From a checkpoint of a small mixture-of-experts model trained on Wikipedia.
Experts: 80 experts in each of 15 layers, 32 ReGLU neurons an expert, 4 picks a token, a sigmoid router.
Training: a variant of Adam for the experts, 633M tokens.
Below are experts of layer 2 (counted from 0) of a mixture-of-experts language model. Rows are named router (the router's row for the expert), gate (a neuron's input weights, with its number), up (a neuron's input weights, with its number) and show model dimensions 0-191. Each number is 128 + 32 x the weight over its row's rms, rounded and kept within 0 to 255.
Before each expert's rows: "gets" lists some tokens that make up at least twice as much of what it gets as of all text. This comes from a sample of Wikipedia text that the model never trained on. Tokens count by the router's weight.

# expert 42
gets: " ", "z", "er", " by", "D", "B"
router [ 54 202 140 206 139 131 122 144 145 156 116  82  98 115 142  69  98 151  64 119 153 156 150 135  72 133  87  40 160 153 113 114 164 145 154 127 145 150 157 129 147 183 144 111 118 153 159 112 151 129 107 117  49 116  48 183 117 137  56 151 110  93 162 119 130 182 143 191 106 104 103 112 114 116 126 149 111 129 110 144 139 128 183 150 130 114 147 138 114 112 198 162  76 109 124 147  91 174  48  63 111  90  97  99 110 113 179 140 110 133 105 145 158  49 156  98 121 144 126 102 161 154 148 135 130 106 131 111 159 115 140  98 131  83 113 135  98 136 123 154 137 146 132  95 146  88 144 143 141  88 176 148 214 133  87  79  91 105  89  99  78 115  84 131 148 155 130 131 143 147 144 130 107 114 128 168 113 167 153 149 171 173 112 124 126 157 175 126 103  71 117 113]
gate0 [119 151 138 151 139  90  71 132 186 166 150 195 124 111 163 101 136 138 137  88 147 143 164 192 157 151  77 125 150 143 142  98 126 186 153 142 187 124 118 125  97 116 169 172 142 115 139 153 161 123 168 152  99  61 149 123 123 150 116 138 110 165 126 105 117 185 119 133 109 151 120  74 108 138 108  84 102 120 121 121 147  75  99 149 139  84 156  69 140 182 100 131  53 127  97 131 116 165 130 120  97 187 100 145  68 103 161 100 105 153 130 127 175 181 217 107 131 128  84 106 184 153 167 105  99  64 147  24 116 127 106 100 135 101  50 112  98  75 125  97 124 195 102 126  76 145  85 168 137 132 118 127 143  74 138 115 114 119 111 153 140 131  79 124 134 176 102 142 136 117  82 108 173 106 122 130  64 121 177 124 100 112 129 133 127 134 190 126 139  81 121 146]
up0 [ 94 128  44 132 127  85 104  86 132  96  58 187  91  96 135 107 159 175 155 153  93 121 115  82 126 139 191 112 137  96 177 111 169 145 115 118 123 130  91  53 155 160 127 130  96 142 113 171 174  82 117 172 131 155 141  75  99 110 123 157 107 200 118  85 120 165 135 126 149 158  83 190 130 150 109  80 157 110  76  89 166 163 149  83 107 101  90 115 131 151 140 136 139 125 112  43 131 116 117 135 116 129  98 179 117 129 113 117 121 112 141  97 116 150 168  97 145 115 134 140 158 131 119  76 164 195 118 171 150  62 126 155 170 122  53 138 105 134 166  89 162 165 141 183 147 159  80 146 103 152 130 160 124  98 150 130 123 150 129 107  77 110 159  93  64 162 178 127 120 165  79 109  54 133 182 129 153 132 147 135  92 148 122 103 172 131 135 173  90 162 127 156]
gate1 [ 70 151 121 129 128 123 156 136 118 106 172  94 158 116 119 147 151 153  73 131 119 102 121 113 132 131  97 108 133 107 140 163 140 105 135 162 203 140 142 158  75 141  71  87  91 156 134  66 117 132 134 130 112 137  72  97 131 148  71 127 150 118 157 149 133 143 126 133 109 166  86 202 132 122 144 183 124 115 160 139 127 141  79 132 139 146 151 161 113  76 174 112  80  70 160 141 141 130 135 118 120 119 128  95  43  96 149  94 128 219 170  80 172 134 177 152 141  69 124 177 178 165 114  99 137 124 159 156  89 128 125 115 130 105 128 134 108 112  91 172  65 159 164 153 179  83 128 135 121 160 122 176 181 122  75  30 148 105 169 127 151 118 119 127 198 153  77 137  86  94 105 125 128 111 202 214  97 162 121 115 161 135 106 102 125 161 155 117 133 116 131  88]
up1 [110 128 141 112 131  95  87 111 130  95 136  89 139  75 125 119  59 120  93 166 176 123 149 116 114 145 161  89  79 127 120  86 132 142 113  48 130  41  99 185 149 128 157 170 146 124  94 133 115  93 162 139 122 106 115 154 141 129 123 207 151  99 112 126 134 108 197 111 165 107  90  87  54 159 118 145 144 127 121 141 135 107 118 194 137 113 129 126 126 127  81 169 152 141  73 126 182 115  96 182 140 123 183 183 156  98 109 155 221  81 127 110 132 134 134  99  96 126 148 103  99 124 102 117 138  99 127 118 109 133 174  60 159 152 126  55 138 124 140 153 152 206  89 127 136 133 113 179 127  94 163  65 118 115 153 129 150 122  69  90 146  98 133 155 137 137  94 176 115 133 168 139 142 123  87 150 176 208 117 126 178 150 111  71 134  59 158 122 145 143 110 106]

# expert 29
gets: "le", "ing", "ction", "age", " g", "e"
router [ 78 214 112 203 116 144 119 173  69 173 176 108 144 117 108  75  72 156  80 154 137 178  44  91  88  93 100 107  99  91  96 168 117 147 109 129  96 144 131 121 124  97 129 165 210 170  97 123 138 120  99  99 129 132 116 124 118 125  51 110 114  94 159 102 169 144 100 198  86 113 115  79 125 124 134 149  96 116  81  95 151  81 131 113 123 168 151 144 134 137 157 206  48 126 164  82 164 123  91  83 163 157  51 106  79 111 148 113 111 122 107 140 153  57 144  97 135 124 165 128 164 116 136 142 162 127 122 126 182  90 114 113  99 139 137 107 117 118 151 133 120  75  86 113 133 107 122  96 132  83 107 110 156 175 132 125 156 125 127 126  82 130 134 134 114 149  72 181 130 135 174 145 156 123 148 142 135 135 125 124 137 205  96 146 125 104  78  97 120 151  92 109]
gate0 [125 160 124 136 142 140  99 122 108 121 150 111 174 116 142 161  75 105 115 137 126 145  77 114 204  99 147 136 115 182 192 116 109 173 163 137 162 115 145 136 126 107 185 151 123 207  92 165  90 154  83  97 137 110  99 113 120 134 118 107 112 114 147 142  73 122 122 136 178 101  69  82 129 103 146 130 135 112 107 107 169 110 145 150 121  78 150 122 154 148 119 120 156 166 141 109 102 104  96 151 201 166 123 142 106  83 103 112 111 109 181  93 161 186 104 132  96  47 140 102 191  72 147 176 189 109 115  72 137 113 105 123 107 173  95 146 157 111 186 149 125 129 119 180 156 220 113 158 131 126 118 101 169  89 171 139 178 184  97 129 144  99 169  97 142 145 114 140  99  76 188 127 186 128 142 116 138 104 193 106  97 141 119 143 144  97 207 180 126  91 113 123]
up0 [116 156  72 169 113 195 146  61 151  98  84 132 189  87 118  76 163 113 183 127 152 146 152 101 126 107 151 164 142 126 158  99 156  79 143 108 154 144 129  72  86 212 153 155  95 170 150 128 140 134 124 164 137 130 178 165 146 129 146 139  97 102 108 120 109 171 133 135 183 166  94 130 126 197 203 107 168 142 119 150 165 163  92 108  93  27 156 171 143  98 163 184 144 118 142 153  86 137 121 111 136 132 123 156 167 177  74  99 130 129 172 161 135 137 117  99 124 102  65 193 163 135 138  83 198 129 125 115 151 134  77 123 168 151 118 169 120 113  95 124 140  49 158 146 134 167  63 136 115 168 118 129 140 111 200 130 126 134 130 141 105 151 181 137 103 159 152 174 134  81 129 123 127 171 153 123 156 174 142 127 153 155 102  97 111 116 128 113 111 158 128 121]
gate1 [136 144 103  94 115 162 103 188 132 101 108 138  97 156  86  93 134 111  98 117 201 161 144 106 109 167 121 135 137  90 113 148 140 140 143 185 105  98 142 100  81  73  89  72 155  58 208  23  98 160 134 143 125  76  72 139 115 172 115  95 125 112 173 169 132 151 103 155 169 123  83 158 141  97 193 141  75 161 152 117 137 139  89 122 120 148 160 116  94 142 171 126 112 116 124 155 117 155 194 112 115 132 113  99 135 103 123 124 175 189 116 136 154  87 100 105 118 167 121 139 140 183 117 136 140  72 117 115 145 122 154 134 119 131 134 128  44 116 135 101  87 210 140  90 161 100 134 120 108 166  97 104 141 160 106  73 112 140 172 128 118 144  88 144 158  75  74 182 136 140  95 132  97 144 156 146 159 197  76 117 165 114  72 107 112 128 151  83 166 128 106 110]
up1 [103 101 182 109 126 168 148 137 146 183  74 129  54 133  85 107 138 160  91 144  85  94 127 181 151 100  72 129 100 107 124 142 138 158 141  70 109  85 115 154  94 170 194 171 119 189  83 152 122 129 139 138 156 116 142 154 180 144 130 116 180 109 129  83 121 154 154 121  62 115  91 114 143  93 141 135 147  52 123 126 141  98 134 159  96 140 187 149 161 134 128  75 165 169 112 127 128 141 101 161 102 106 202 132 164 130 129 106 158  57 163 161 144 123  93 162 173 143  76 153 120 132  49 128 169 140 168 121 117  94  90  80 138 162 104 116 163 125 127 206 149 132  77 148 103 138 131 171 123 173 163 117 152 118 123 114 123 124 151  91 132  77 175 136 136 130 140 117 153 170 167  93  64 142  90 114 115 110 160 146 127  82  81 149  85 132  95 161 139 190  80 170]

# expert 19
gets: "1", " ", "2", "4", " B", " April"
router [ 64 214 134 196 126 104  74 129 102 161 118  90 154 125 146  74 103 153 130 108 136 168 111 128  76 140  88  44 168 127 170 133 130 119 154 111 156 116 206 109 177 155 145 130 113 154 143 116 185 131 108 132  87 102  58 162 132 121  32 140 133 123 150 138 164 174 135 194 130  87 148 135 148 103 126 122 122 127 109 149 164 141 179 155 146  91 164 118 155 102 204 162 110 101 133 120  84 149  60 104 135  74  49 137 130  95 170 137 122 126 103 129 124  32 134 104  96 194 148  83 137 119 136 124 144 162 107 109 178  96 135  92 124 112 134 106 123 116 147 151 139 165 116 116  90 133 112 141 150  65 166 118 220 117 133  93 148 125 125 131  70  80 104 143 144 121 121 144 149 125 168 148 145 111 158 122 121 181 155 135 162 167 104 136 141 128 134  97 139 120 140 138]
gate0 [120 172  72 134 134  71  52  73 157 170 122 110 157 121 145  79 189 112 121 121  97 132 138  99  54  65 109  99 168  92 151 179 153 158 157 129 163 120 184 151 160 147 185 177 142 125 151 192 135 145  94 157  93 103 166 103 153 126 133 154  70 136 106 122 143 174 127 136 139  97  70  99 129 140 134 102  87 104  65 155 129 131 159 168  83 144 162 114 125 104 158 142  69 134 155 100  82 123 105  87 121 148 112 122 136 127 107 131 159 131 143 126 179 147 156 102 121 169 133 121 167  65 140 120  84 125 101 125 134 138 147 173 138 104  38 200 117 163 149 157 147 110 183 137 139 124  57 177 208 152 115 120 163  82 132 120 158 112 154 140 131 124  76 156 109 183 101 139 127  95 115 150  85  96 111 106 113 132 145 168 109 147  60  94 131 119 165 155 161 105 102 133]
up0 [125 182 115 124 108 166 118 106 176 118  56 162  92 134  94  47 187 119 203 177 167 129 128 154  96  85 100 146 175 105 142 120 158 160  77 152 155 144 101 156 140 175 142 171 129 152 137 134  70 177 142 142 165  84 118  91 156 149 126 114 114 135 151 138 140 188 157 141 119 143  64  60  97 187 132 156 121 107 103 146 198 130 178  79  91  97 151 126 130 128 161 133 124 145 148 112 124  82 105 120 146  84 128  94 147  97 110 100 183  92  84  80 198 132 170 158 114 151 143 127 207 114 118 188 124 149  77 127 100 103 114 177 167 148  86 157 127  95 141 168 134  83 147 113 110 188  84 175 101 119 142 101 177  66 130  94 107  89  87 141 146  92 151 143 102 134 132 126 130 121 130 119  74 102 113 120 120 106 187 126 129 170  95  99 111 118  92 138 122 134 101 127]
gate1 [117 140 110 151  99 130  98 120 142 108  66 133 144  70 135  84 132 172 123 133 168 135  81 119 111 166 124 130 164 112 127 133 116 167 127 156 152 154 146  62  86 125 106  99 128 131 143  54  88 139 136 141 145 160  93  94 108 174  87 139 134  88 181 142 137 126 100 132 252  92  95 150 150 154 164 140  84 160 228 152 152 103  72 114 184 161 121 139 156  83 136 119 127 113 112 170  89 131 121 148 121 128 112 136 107 112 101 148 138 122 131  94 145  96 170 146 149 165 144 168 233 160  96 138 127  99 206  78 152  86 144 113 158 141  97  73 119 121 126 142  77 214 169 131 126  83  88 110  84 135 105  76 154 154 134  90 127 145 123 125  91  77 109 117 158 126 109 158 169 173  90 111  83 163 141 149 171 168 126 132 155 144  85 123 151 134 174 113 138 144 135 109]
up1 [142 112 144 117 130  93  71 120 159  63  72 122 136 110 120  65 113 162 172 158 142 114 116 150 156  87 133 154 153  74 159 113 190 160 171 119 154  99 139 127 122 201 132  92 137 133 110 133 115 117 156 174 146  91 200  96 170 129 161 158 116 160 112 122 118 133 177 122 205  74  81 135 109  98 151 121 114 147 183 111 105 121 113 142 175 154 183 192 147 121 115  95 169 169 106 153 110 132 116 159  90 101 169 153 172 139 148 129 135 141 180 125 101 150 173 138 139 116 143  95 214 167  97 173 160 117 116 142 137 102 155  88 179 116  71  38 131 118 122 123 140 188 136  80 107  76 101 128  86 201 167 109 128 131 184  87 161 110 127 121 125  81 188 131 111  97 114 121 121 128 119  92  70 112  87 121 168 173 149 136 110 145 132 157 127 159 184 122 130 157 119 117]